Experts of a small language model: vocabulary 32768, 102M parameters.
Below are experts of layer 3 (counted from 0) of a mixture-of-experts language model. Rows are named router (the router's row for the expert), gate (a neuron's input weights, with its number), up (a neuron's input weights, with its number), down (a neuron's output weights, with its number) and show model dimensions 96-127. Each number is 500 + 40 x the weight over its row's rms, rounded and kept within 0 to 999. Numbers have three digits each.
Before each expert's rows: a language model's description of what the expert responds to; "comes after" lists some tokens at least twice as common just before its tokens as in all text. This comes from a sample of Wikipedia text that the model never trained on. Tokens count by the router's weight.

# expert 20
What it handles: Space before table numbers. Bare space tokens in tables and lists, right after pipes, semicolons or colons and before numbers, scores or empty cells.
comes after: " |", ";", "|", ":", " /", " W"
router:461534440577476583438444500575499498508478523521567515561592440511498491536526479459392454455541
gate1:506424492534523469506551465538516428501496526500465531517551508494489532602515465600569522592465
up1:560471531384503471480490524477514475558478519483468427485515475537531539512535460453466510484423
down1:584591496461512485504576471483513473416510519535570488502491501498441481540525468462512535454449
gate2:552455566485502582484507521467510473451517513566530523483459520481501608437514509495501496500531
up2:519566569470516464503514586469493472494455481504522449502504500537494559493558491510436396512511
down2:499578501547432463510453509499479582472489480518479518503602577507517546500473506511541459539521
gate3:483464442462470480517539544486499453546485491537491501477484551399528545488432527524501562492528
up3:510522547516622502469522485498488505545485538551545511464470436571529441535540413512523554481505
down3:488527606518497524494453538529547488590499550560491497537416470515499541545532537470462434506565
gate4:491531441511462473487469556566479537506496488515484483522500374522528412525532445465442500488527
up4:471517444542489470458569412519513445484561478547508499466526471511493528459541481556495466503550
down4:535504463547540541592450510505499485451556519537518493517538407496495500481545448530392484551522
gate5:535573524530516490503516513462526520555521576471513553474537601522579444567535461548488576543520
up5:503490503541458494559497509535530528528493510522498503546539478534513450497578522471554472513559
down5:497542477549554449468502548487428501540532479491514568426481496549491470498459397480527472500427
gate6:494549514487474505470540538482560460462541545456464465483570459517521488474420487477538454409449
up6:505498491434515545500421448527486505486545504548509490549473505493471464509532491424449511522444
down6:482494564427494484504498469501452496524561482500536468497468562425442456484558457399448534537513

# expert 0
What it handles: Subject pronouns and auxiliaries. Pronouns, relative who, and auxiliaries or main verbs after a subject in biographies, such as he, She, who, has, also, served.
comes after: ".", ",", " He", " where", " that", " It"
router:413548511474482495495548462493472509510475527459530526571527584435428512501506505478480493476482
gate1:496483469484581581571432515528480555469464496496575484472517450432497494543530486451452538524539
up1:513536467498494447490454535511467501499494472514546481491524499490524544515470439503483582521440
down1:573556539408470472486476512495527537507548474410503493457502514536486521440577554533500519517569
gate2:574563561518484461454476554517467560530526466500500484500539510403476571486486474455501598426518
up2:518488576481573548495508452473525512527435469573526442495489487513525559488533479508427474516528
down2:455490519507493500480498520522554513454487476514545463548523466509470468478502512611529367473578
gate3:575552458533441516536488488499457523501529458545494480522531457467502509453497536446488502551491
up3:528560554489509497511513539504637465526522494496503540473382586505518501485533497479494524506493
down3:539497517492515598443483562523461488516501555552382528524509509557510499476449532547474511449512
gate4:508482510494496502487496450563544520507478550512525518563494406527525523513576515545484489495477
up4:453483549563419524540492500534469533517419481489553552500474590505460453542456476432511475439451
down4:488520559556497510542476453556545518435494384483556494535531582504486510527523535506560427509513
gate5:438562536498549481509420532552472547463465422442400494509514455450429550480446525558515397481483
up5:540487534460501456493505474543524550509511499495472462527499428516454478567535439429512588543521
down5:471514490494457518523525495508524528511469510488502501527510542482493467506485463403442467536524
gate6:497496523373511463468510541507470525459501469456507489499561470442482546537561519572454542483495
up6:509571464574553551535473562530529570471510548542480455506475529472501518500482460521457467552453
down6:513495467502526447553510545468520480531525513563531564434554571442515484487452477492458516528506

# expert 53
What it handles: Single digits in numbers. Single digits inside numbers, especially the last digit of years like 201|0 and digits in coordinates, decimals, table figures.
comes after: " ", "201", "200", "199", "202", "."
router:536464570535544504524503542506514508503568530532467495475530475490543534465519514553515468444540
gate1:517494444575471496470510585565525489434443467553488524544482508468487532513496516517487472464502
up1:530534461453441521495497488472489631534511530506423514496531517579417498534523471500504527501391
down1:531559469554438480459472506509540502490531479587554450517529522495494506509501526486582504501512
gate2:481421554588478509521497489507514523501550530528469484484429447528533411601606517445507508554534
up2:439472444469475490500513437563491454493522471425496466476483496540464379558545483470516500472482
down2:503522565482458460463475505500474489434507503524532470525496471495450552478560490553510500507582
gate3:482410483516548481551557498549490506492519551515555498455465464480487514464467527523438517448473
up3:523487526611558429441450474537501456569540454463394527472459472429523525568479490488467528524516
down3:496426485545517509599515501524552466495525469569585476519492496572540533447544498498459578510514
gate4:456543477490440481559507522497559532509488566559523550521525590526525499524451524409446457508520
up4:538514517542544490537554457511518411545524619465532435537482503478539446485480475514509479480564
down4:540488498440449531459484529489502520456483561452515514470481510517439481498419509525542481536456
gate5:494510508483546482531488552457454503530478604405625537566455505500439494535512456470512505466536
up5:488596434492487482509499548511558483454495567452580510520537407514504556481587521479530513524481
down5:466558503509445450457529512489496376516579445436448444488532480556486537532509515495505506500502
gate6:434494519509415398456508557478529523568568513539505518442483460426436520469578469521439438529519
up6:489480522471527509547536547540493525525546592485447461484497497403469447469581484529506531481499
down6:449570552459524519531511482552453530491491516481509457517489526515560488421570485503527531505495

# expert 44
What it handles: Abstract common nouns. Common nouns and verb stems after "the" or "a" in technical or descriptive prose, such as record, award, test, system, losses.
comes after: " the", " a", " be", " is", " The", " this"
router:505480448492453491492496511552540516522514524434486489450462493486429527516531522464492576502486
gate1:521517514465503497526525539533471476444505522482533490501518570513527475553525490458427463417470
up1:514493485471504472523508484464488513552535515514531569505514510553502492519509535486529520513452
down1:521475397489486501527494533531480440474503483513528446409549403502504503423489432516521507494409
gate2:495579498471499504492565499483451535523442546594465475488461482501452516536544496444480514463483
up2:485521568503476501485539427483501469506519490459470457460506557520471536446468518587507428493525
down2:517470532496527548492540583522533510507483531491560526533514448539453560530509544470507512527488
gate3:412441514610526532503504501501463519542553519508420419470564509507443568450465512484485493474510
up3:481516481513493430500546437463465540492511524503470539476482438486465555496523520587524540486522
down3:509443518482484542500515509539584481491483504500514519514576510532549470551480441518536514437538
gate4:550493509585442488496453560498441491551465452497510544520416450530466564525505546481477553462501
up4:530510502537490427518542545478521517467498535426528438518425529453463505506496536520446456522473
down4:503362498518430487488506470547466607581491528548548469474498476495475546466492567570581583527463
gate5:467446520507471497554512512531498497479510475457482544519436471517513504478549556480526493522525
up5:562561511538455528468451535490494540416581514450488497487451470483494493494561518501462512529411
down5:511438510450518450455509515490443502477486567511545483460504503549489505497527499556527477569488
gate6:495499471578500497502516592507575555531462552467489515556448482514533495573537535550537485440512
up6:511511517525490550548409489469509578509529542502496531533491552372540458460514452473572489427524
down6:445549529552514476423542518519467468535571433463528531623505472475532506429522476494468415548451

# expert 34
What it handles: Infobox field labels. Field names and values in infoboxes and structured lists, like Retired, Conservation status, chronology, Years, Date of birth, debut, Coordinates.
comes after: "-", "\n\n", " •", ":", "″E", "″W"
router:438520492472597493496547474471472496507563470526567447529492472471441573517558479557488506554432
gate1:444512517485453537523496414477506459538474507469435517503499502517527499531489568489508466518495
up1:501505430497486485509510493484530495533476578475504497442471498470530423487549412547501478466395
down1:532435512516510507488481512498542516514484493500501486515520434457390523471566433521426532462457
gate2:502456491472495544443520456488546448564572490401555554505491496471522567481478504547494520511578
up2:468473568487450577519472434521514460537538435504538528523444470551505538495480571497461481552525
down2:493502485464563465520502529554487468431523495431429571504486530490487516495505477481547496500504
gate3:499473535558564559512549470501501462552576499545529564498507463486479507577494482534412547447485
up3:501534518463454513542502448394509453489478459459525506469550523564554503506480466491480580411438
down3:494473399455518482443506502496580410546564585530523566482503512483488466486477463443515451500445
gate4:513444478490574501457534519432511505496537501456548545489510474491494540490513499598480536466504
up4:475509524463474491457514491512517519513468524507486505482523507530384505529521520496449521478486
down4:476459461558454476456468471410478484461481515540506511477503544516540485470501501528444516507503
gate5:535565595506462464517495484506463445509525453574516514562572507548535483494527431541528456547513
up5:534503506519532549475522511571517539509488464536491460524534568473459481539514474546429479523467
down5:559461526520438474473532516589518495451435487548480458463469499473479471467454566472494455499536
gate6:553476589510601565511464435530467508463525497528514483516519522492546509463498521501535492476579
up6:578585519549469520512488486484520502442568501579520540449596524515512476535512437484514504469471
down6:457483494514495497429487469478433454487483482462537437462488532492449548573511511478525486464535

# expert 10
What it handles: Table cell labels. Short words and codes at the start of table cells or lines, such as ENG, MF, DF, KSA, minus signs, table separator rows.
comes after: " |", ";", "|", "==", " |\n", " –"
router:483541532503484506443525452571502555499540435505488494533521500460480501517566523459444530502490
gate9:537484497515493502476506470565482534477518548558522541529551568515531464598487470503460424506504
up9:465533477508418431501544531542517471485594522518546552467494573460499529463523542521508526605498
down9:535520544516470422478510528477426457403512528445510499527482519411495476481484517517460515526402
gate10:489521483494376440479476534523471467411429523502476507470491442561456478536559491511495483554449
up10:514554493515551553542547430525502467549497512536514492438419552484537535473440534531556488479553
down10:556510546500524507492522486492500500489465474495505432479449465541471574518484516494545457470554
gate11:477478500470470478520534447486502531512515501502478488561513476512524499444465543525576526502470
up11:466520491431525433509458526501540595557528453547562515510576454533505542519559481476524534440532
down11:507583435527528571510500479472462527530515519451473599459529505527450471511522559468488428495459
gate12:420500517504460518469620493500489516470430574517537485459493507499529480494556524522493544503501
up12:547500477526552506527516468469463547539499512550546539482426520490510506468564511585504476475536
down12:548497466493520519550400499502463506539543446443514563506445551451556488534484537503477514521467
gate13:519408460466442494518496471516492503557526517591496496483463471503444522547510431526538573575492
up13:496446513458492498564501526512439469517459517486437562476578527495535521480482509456454371468508
down13:499434489558531509547506373536511528471516500529545419516491512497472540537464444525529563448487
gate14:498501546494594507473455549500501523558515482489472543432568428459506408507464463473507488470492
up14:508507497506506500526474540511581402511530510478563388451443567500512455467508460496470546514453
down14:489471494445452507528535501475443548510486414514478454552556478494549495415478468479439464517494

# expert 5
What it handles: Compass directions, regions. Lowercase direction and place nouns after the or a, such as south, north, region, border, central, often in species ranges.
comes after: " the", " a", " is", " and", " The", " are"
router:499475442556495420460489582556495529538531481493453497527503453429464447535516539540452558535504
gate1:418518498471477477543484499500449518449419500516482457509518418498517535444499506527445498513471
up1:470488561483514524505537522489491540479479486476524458560473431441492522551471507493462490493505
down1:441518464497480448468572465435436511518417453472458433498523462510478528471486508512477533485553
gate2:531423526524473437537428501562476471442514489534478523500502446543553522438506464594543505538534
up2:514545571447498579523443516451464484491478493515497507500443580502448464468506508533496445458526
down2:481493443455535550515453537518578519387543498450447518505531513500651493470469487486453498460556
gate3:508515471520430558523529530544510517509496497475526535494512514509536521515503482509487476529543
up3:611518472458525515559514520552545538552470513473427453459524513463495454573481497483437515486454
down3:494503540474471516447531502526532498433471430451524507464453635456449452510566446428491435541518
gate4:482498436594530514486595578526501419527465552466472479534540534499475530462444474515430414504455
up4:449476505567466503565457464437422504517564471452512476490519482480486468530456452547545467492472
down4:536516531529526489539466444403493511462544472462511487518510485485507479439473528552519496463517
gate5:521509530520484540569427536513501637548441504482556461498504468532513520536491548456474477513491
up5:594562494470551543446521505484489452539493512497477533459469439524498472448523503460497575452469
down5:531548529527457516445507506418629504511541443516474511483528433493485515420478457449508497509523
gate6:516473437551569543452546553536471543523442516477518484556565549502507476482496408506476539521545
up6:412447502567445498500459464457490462474549523550431463550609498491505455526553492504473440476498
down6:456485484548502498547493580545588533491522460470525483542493500417481525480475477456479500484528

# expert 36
What it handles: Definite article the. The word the or The after a preposition, plus similar determiners such as entire, former, existing, nearby, and the un- in unnecessary.
comes after: " of", " in", " to", ".", " at", " on"
router:526488499579526537539524559521553445566515512523497496527542452439526526463540564482527515545512
gate0:455505514578498464529492506469540473470409578484479546494478491509528444489530505560468559472506
up0:570583501494500509527474483525527514491531434455485548482444510528548507483523527569569526504553
down0:464510380535426482537483568486576490469448417500482439509537466530506495504442538547530483516569
gate1:571621461525515460535511577450515598533485421481545541582486470491514535470513492453519487461516
up1:499406500496494509509492474537522408579521516607527503448490467535522515482507471499476542477558
down1:506543566492451471528471533517527507497420473450508527557516528472464495394459512437576496515441
gate2:520476502474479550523526520473438454497504483535552407489468486429444456511541464532574466535466
up2:484508506536563487562496504488487507456505485565481476504545471571504540460427477520517508471457
down2:497462524484464485469474498502464513448480479487507484501559456469542465538468514396594526502566
gate3:568450497437409473462536521467507539533509538509431526490562581520444442542460471479493518505514
up3:464510446504515475465511488470529538458486462412478425484537402518496590484557483449553509511534
down3:482473441458518496441434475520491496433522558539438555562591511477502453472531553507466456563528
gate4:476552533467368438484493489494526475553466482486492601500568513476473541418554531515524523472505
up4:553499502496544538443517481506555522530481526514461494499439441550537437527542480562414468546471
down4:462466482480431524513504509510524457451511493532540498472540522465481569505506494492534521514523
gate5:532454565549469492445562491425412560533479472427472448532546486526441538543567465470467563498513
up5:522430486443469466487565504480459495531512503427502468492483523575453524490526465467494511592502
down5:463499561502540501518481487508487532493521465516445526482470441519480522482487559524514491473477

# expert 59
What it handles: Table-ending line breaks. Closing pipe plus blank line ending a table before a section heading, plus stray words inside table rows, such as United, Nominated.
comes after: " |", ":", ")", ";", "′", " •"
router:387558535493529489495490502556452472495518441545451475474502496562524519466502459462518426551458
gate0:554500542462482525476532498543509498482526551508373482587572492441572477447479466421525404520551
up0:487524509480459486494524522490503484487443508520600530439468502510548456552503480431549543511455
down0:457455531548437474475518490493484517544517491532430506500459474495523478485465510497541484469484
gate1:489502474452490530511412520428473416466543504537478527481519508485547485521506508490503500537457
up1:438451485463486463539523509455513429509486535564433555516543477504529426504526466504571489544430
down1:482452499574425540501458459524503457539479463503557465439493514520523532503494485506556520505483
gate2:506481455614503494434475546505468505519533496544477505418591551460503513549440474522472514571480
up2:531462430434502485479508524474490421464443518440508522467470487486582472493518539409521540496569
down2:503472482478478495495460534516556424614536563560487553535413558472472507488491425563552494526478
gate3:532466478494460492531507504545481615495536484528506532484536489431582585468534502525463458531485
up3:536476429509570511502470479521530400524526414492438518529534519426464504505517545479492501561494
down3:493525464563466477478469563488487456474447521537501519453515546503456485497424468541479530521462
gate4:536554458546511556512466504518494498489534482507520425571427481479498512507461572426497528499557
up4:523550568527532470464490522440549502496516519470471512515493545576391449535470532494505476440478
down4:525535516469549499585467534500404415529470475467445507522467514508476537499512533489483492530548
gate5:569504507522475451500579487506583551576550467540491486567474462504531513496593529544512522473514
up5:498549529510479467463535519477472465488534462556555527499419478461490521485496421483538546501479
down5:490494429490460496581435472501454523480516535448468559468492442518520453508532430520499521504457

# expert 54
What it handles: Other and cardinal prefixes. The word other after each or the, another, and capitalized South, North, East, West before Carolina or Africa, plus commas inside numbers.
comes after: " the", "0", "th", " each", " in", " as"
router:578503544504446508431549531461403572507521468507525515528456555467514499501587513466457492419457
gate0:503528509518474537459548527580486400411450528504500517518477493499582485548492542522499450535520
up0:530587501498488486481460454479396441456486509549497459503497530546480493508531491552606434520460
down0:516505539484466492586543568482519507440502461546464460519571458516494522462469518510649499553503
gate1:613500523530430510443481502494507512543454479475472490430559512539497473524533484497505479450474
up1:539487407510513531505540515494559555475526483460486502532525438462512489459485457509495435560481
down1:453424565628613482429455503513480541496495479518476471520548372572478508505521514520475491531523
gate2:473464545462534514512576528491576490518483648512437472524497515533445408476439556544543550442514
up2:502436564528480524492436514509496594452474439540520508531542407443494463469510473496508498551426
down2:438531499516517458436401472511475532507528460470458544522467521459435460537512556452488527507505
gate3:423483478412459518523518488519483520466509573524554516517509499560532463438510539476488504445495
up3:519419528525463546545533505442477607485445467548500484538548505507514484508432478469477478532509
down3:464489472473518513478541429586493453513509483485425483452491523522445462518497464478456537552451
gate4:527459487485483503476483412409437488482498479483485517456433494445477477590504518523516520514419
up4:482452431545525527473528504448580487517412532469497495491429424499490494414424556512525528506574
down4:499500530489537500465538550534510426519489503435491459531550560500471499435485433516563576538472
gate5:515520554526480500476492500488535504483495479576565516587494486487531578401498468504466480459547
up5:531476443508436455503516455426436502458468469490516468513404562452502543495448505538482468542488
down5:512489491496474529536552563522478536445449514516507499540482493456449499492513516574532528500495

# expert 38
What it handles: Articles and possessives. "a", "an", "her", "his" after verbs like is, as, with; also nouns such as place, office, wife, daughter.
comes after: " is", " United", ",", " as", " with", " was"
router:501448527539466464444541472502493489530461470500483452551497552539482488459493507457496440432465
gate0:480502476495478564482464537529516518476491487512587552488572499498459452462520494474517506480541
up0:466464513468526464566440494494452432580542506476500517463547509562518548514503507443538401518550
down0:466509530453500530489577490486551413564481539443473485506505499516439500541538548521440472494507
gate1:484461528515530527497498446499480547502503470469432532419472523422534559518458517526528444522437
up1:521461543445497503518497507485525452491450457570501419416491504509535502486487500452495528528480
down1:471580449545418509575493473512485491474545495536514398569485561494454479477526526547488446481479
gate2:462445511482603544630507483485484472549479512484548522449568543472558496522540499480518468431454
up2:496492528487437491490502429534449495490472480502519466451516531523476498477525521510548467464565
down2:510526557478446514458564462439519476434587563446533540493492499531562505495505499569527553448478
gate3:517515483495519513566488490543546506508559542572533544485524576462458526456440501486544442534469
up3:517481485534499535482491491549492468499456472439477552509431528543492459492437464492481477478495
down3:486456541498504500480553512518454478510469478520464550516477564507456529502523464490574461521428
gate4:570479500536503448465427514452450537542485442540525411536520510526544415507587526563481496490495
up4:496533514425506477541625445497473442464551535526423534522434421461540520536505476462486485515461
down4:488514523493423554555559488447493483484542547478458551415462515522554476545536509537533496517475
gate5:524455462464474559542523483515530550433497465557537569509569503512527488493501489471519458510506
up5:558462481499602481546553498517548534498537498441462554559435467401409501554513507483554547519534
down5:514475541539451497457418489526499479566473512435549511507478461487500554483469433521491448435472

# expert 61
What it handles: Digits in numbers. Single digits, mostly the final digit of years after 201, 200, 202, plus numbers in sports and statistics tables.
comes after: "201", "200", "202", " ", "199", "–"
router:498518477481550500571552502498487592429489548489537494531480561629502543455580525494522478558501
gate1:500591530514549579502598478539551536428538495569450492493454479474477510520463511523481543517456
up1:516572517488549555557529485492504514510491480514510540581533559562545540521474483534497508570494
down1:501491390421484500527478485439487464515478476483481481533457466493492550512444534493589524531528
gate2:528517462487549506494631458484508503450442532567567571481558445545520558491484502477515528454494
up2:542472484385431485548510506536471409467517526490523526464439498586542498450492472493460470468538
down2:536509516495522537616518509509507446465542485528516496501598446483534476505516516512575518493533
gate3:510528477471465497484525539504423511517496458596466499544536496500507490548515457454467548478486
up3:538530513477521612463533462482524498537472457564576476479520470463474357546520480476495506540611
down3:467462555530529483493459499460374491538463538440506530486471485505537503512539463535429558476523
gate4:431491505493552447500523443539481517452493521489578550480563598462409501441472512479461574560430
up4:511519503482458433536489530532529476504503485579464531511444413456488464491500515555471465490469
down4:526518493527578491489518489496560547494448516567468480489436390492567528466475390527455485511480
gate5:424506556518550498429454551534522508444474492516544524457473495504519546517522507566520476539471
up5:488500506511538515431489507501484474527513486470488479472471423438517446507518514534482425465481
down5:600482470522525486462490542482493501427529486542512557519498463446499470471504581523549522513503
gate6:444455480488472580530429565522440522512520503446516532532358542525475519478525522525570582456523
up6:512558505432509569550561602473506458487500529459493478529434531453484532478474473550510521497475
down6:511553521450449508442475507555546552583468418483536496444492509520457528551465554482555501471462

# expert 43
What it handles: Space before numbers. A standalone space token just before a number, especially years after "is a" or in table cells, as in a 1955.
comes after: " |", ",", " in", " the", ":", "|"
router:437562487461509523533408519488429569556489483531477484561586481375559568531504426496482545528481
gate9:534497514501501482467476533440505521527451507562537499498501572454476592484514410488589477510488
up9:479501547485447507442543522467447462434447518518443535545485479518503520431511507524552501517459
down9:457549499486505521565502468465491545463550552432477508545436513574456544461483474554471523540477
gate10:496543541426427501483482499515455510422490462579491522502416539464502534534471471471560472526504
up10:549540580579461510499527439445444481441491459514475482523428474518484446418465523461459535490492
down10:447497469479468561493517542507516527533457512482573514446521511539595511552442421558475520590518
gate11:482555516631494526501486542467518442546433490494510512567465441518475398489504534501517411449522
up11:537471472530488520538537514457526461537455600549448512526550527462493430482536520538438458465514
down11:528506425440518517500470482464484503527524521514498462387481544509540484474516505481456566519461
gate12:411519513509562425545445587494510525528458531489507553573598561474462425515530463529452532423475
up12:544510560519526514557451497528465498498523476577504465449496449561483467501475466580572509429581
down12:527498456547595538416428482465493550501501540468474575457442536517485555542531508482481452497514
gate13:451496526526509484528545467517540573503519454506565512511453489534544449533452528489480558493490
up13:415531474457524511518550495516450523502492531541541489495458581575461489521547436465447573485539
down13:493470510487504474485489523579426421481488507464487543450516538478477435508542519498527490453480
gate14:447559527540462462446564482482538604549545470515539480463507542531481599507522520514494528517503
up14:473469497546520527497510430456600535552568579500524532447468594560478514531579434472528429496536
down14:476515448496527497427612462473489540542496477567554482502479591515487454533495432494524535524474

# expert 19
What it handles: Numeric table fillers, age. Spaces, commas and digits in sports and statistics tables, plus "age", "years", "°", "′" in census and coordinate text.
comes after: " |", "1", ";", "2", "3", "15"
router:465503534444468496432483469514422514515467501521549553529569499575464451516504503495539492426562
gate9:609523502458539498500526482499528531548544481493535491520457520525488526447461500524539511497453
up9:493470533416454508491525543483492503497509428534531503410497516534448451423549487524519451575475
down9:501548572491514446522485551560521458573458482542532551556552513442508492530583462476479532533599
gate10:463447509510532488441563594496491426575425536503528522468534506534542509558462457503498463563520
up10:481460571492536499502479456441476570541511577500430562484483478557459505490458506527529461520492
down10:561500536449507535478540515521539564487458480535527521454476538466564527452475543529528565519572
gate11:510524478506437465568483522488450441473526474491514485559496540466502574491473495495536531489534
up11:493506495501500535483575535526535558521500475580478451595448511503528432506475506462527563466514
down11:527472501531593484509565537474507549445529543541442445435481522533434520500522484454480533534436
gate12:482424549470476567478507473557497412537530535501448552527586485546557499545502501502534407474618
up12:487532509487481491499544528526549515447470552438614441509501539440500575527455562504547610453452
down12:487493535464567466424504465444445498427484500405533504457462515479527496550469516509455436512451
gate13:477504548512472526539606507536504463544495574522427503522505502527494390498508507491464459529541
up13:525467459490589510489456455467505525468548380497503524512509577450481536457516560455493571537428
down13:508522563525541529423418469517487504530535476531513472449458493486458533496510467468488408509483
gate14:472470512494376524464510487524488432497505462505500523495510477570503501519477498476518487503555
up14:437501537473511502501527500554541498474537468578501491507511534486475532501508519466504451491585
down14:473488473507459511461493573494544504456524535511417511445465572475483532500577496508476514491417

# expert 45
What it handles: Space before numbers. Bare space tokens before a number or year in running text and tables, as in age 15, Route 100A, July 2013.
comes after: " |", "|", ",", ":", " in", " March"
router:497538506564533523436558522437487456512499530533537564491496490432518427461539463488523459432483
gate1:533556488472467500507496516580571448523521557579553575436450523415506463436508501510441488554491
up1:427493462462431515510482456480429422503496420508495549473507483456577545465526480497482482553495
down1:508497531524496436550533469541527514500476457451559510427466501503430467534567490510447465521498
gate2:536484478499468647487493454440520425556502485568548553581495455512417444511468469512456514502491
up2:492506458462438524470632508531484505532451464471478504559454517438510456434450528507537472517493
down2:528528497492537504509453484443461420474580468508476573556503477482488525548479551467515496410492
gate3:448495496494474501463513536460471510412556476540501530542589512500560449482440588542521513575548
up3:452494525543460515481589521634523513546546507520487516490481528562519490461466489467501589526496
down3:490525500500485507432475505498482499553503507468508524446458495458426527507492467465447457499452
gate4:504509426581492542585453575483548478542450488528515518486451562488580493497500481453593524501499
up4:424519448493544498513502518521526439588531502547431544496467513527475524571564449447494543435547
down4:527515544479511522441522562555502544481548440468490514486452535498469420409540493494554562468456
gate5:514469488445533542494487510532505486531479534513461552535499496473512487606504462563493501450418
up5:484452500542491475509563481490569492563521545411502507510550510538529455459486577445525467532469
down5:512528517559521512532588493452588512456528463493513493591515493545472449520525556415506538506482
gate6:511535510405480467499537513536520516501482564455517525455425427503462511525550508441510529523464
up6:512515536455503512533511448415507546466463557500500517536509474483426522514423524555453494461517
down6:495456524481468465553506464504500492474531447540548531412499462487529399457471523499464435509425

# expert 48
What it handles: Capitalized proper-name nouns. Capitalized nouns inside names of places and institutions, such as Street, River, Road, Land, Air, Island, Army, Forest.
comes after: " the", " The", " of", " and", "The", "'s"
router:539543492498486515593505535472505582502474522476474481531496442510480560555525524545494513492505
gate1:443433497477502506483498470500481460503493492494431401500481573524492441465612591510582516486453
up1:516522391528527532509476508487511513478517501519565503535501565420459512499502471553509472500537
down1:536497557494426472509545518520446431520497535507496516531434470574479487574505552569594517525473
gate2:519455453510494511498531491492516485533472555507471506479478460458509525468489448576472496499480
up2:476518498502548436508533490553520467430483509478511514522438474503416502414492512537554507484457
down2:465513471466487533544511518502544466517455474542437477568458439436520442522511532563433442557582
gate3:497539615459495513502524461492465544481481518501522491514488532520506479488385570494508510523525
up3:492462558502482482555458511536487594584448517526499489535582545438548492516465513544452458521491
down3:542561529513497508452455495518429454514501509464500451468425572499422454530417590499487471460489
gate4:544520461436482550564562531502527492481448567521450519525510425426509486512561549586495539515491
up4:507458506481508545477534442468444518523437578512479522411604586478492497484460506439449487568518
down4:494484516509485520488448510548503528557498443562475452475542527438432466519545456503435534523565
gate5:498461491506481563503495513562397592562504554532579523503562586477508481465495475540507546494503
up5:537495548480459512489518497488513487449509533463477595454483438568481481580525500428467556573548
down5:498499454437531530473501504540464511558491482510491497590445554453474497508522468490462466542544
gate6:507543480501557497436464571518548551460550519547512487442441483546507493593506484526497514442421
up6:450518509484440436545527406464499497498513495446497530526536424526480493505536527495523545558483
down6:601534524541493527510472510442497458478534558536490475463486515507537527526480430495552476428475

# expert 12
What it handles: Preposition from. Mostly the preposition from, also sentence-initial In, From, To and When, as in harvested from, away from, from the Greek.
comes after: ".", " (", " out", " away", "%", " \""
router:465467527510485495472513530437550442460457603504476524541481480489515490517523507491503442501514
gate1:511483518479497499527486458538464455573547455506506518485457548491457502500479526479460456522561
up1:506500434445452433545483462494441506497488512496559473486487460558471502425523516469491487473537
down1:492454451459453488562498505487518487490479537488581489524489538502513460517530486449512503500573
gate2:472486510529491470410532601514512500434464531566569470536549596597531446493466530592536449458572
up2:497575550562484489493517438592490517466441427463478495488554501427480499525486532485552470575490
down2:504427462539455499570490495516513532590455446477508457468545431505568566547530442534485483521466
gate3:491435447500472502490508462513563478442507405507411480514508495518509447482475516462490613556473
up3:504558506450533496514458450521515512450492546468489466461475544465491474509460478517474473501522
down3:481549491476501493405558498499466481479545499537528499519428497529490465489425532546508544445472
gate4:526544526557534454547542503490544546527509575473542499458497403450499536464450482525501482482488
up4:576492474461480492552543504489528519489487502450510521489508463531486517493484506502544538532439
down4:514496517448462425540481468499504527534568575490589544525511413491541535460474410513391482524505
gate5:589517566530532509473505507588491504611539506515457460482394447506494516536561467501542506548469
up5:477525472488515533492529462473482527474451496483430493492519461443489447525521483542495422412523
down5:499603507452571472376527539506485477512534490470550479518504529574434503485526519531500524497515
gate6:428507456392567562474551405491484473501505474482525444524490527526509461471439483517507431499449
up6:446530511495556435474445551527470517541545506470552517543588562456520456449445492527403490537438
down6:506432485476491447528454516498502458440535471410497477443499488517508526499513471592517427535448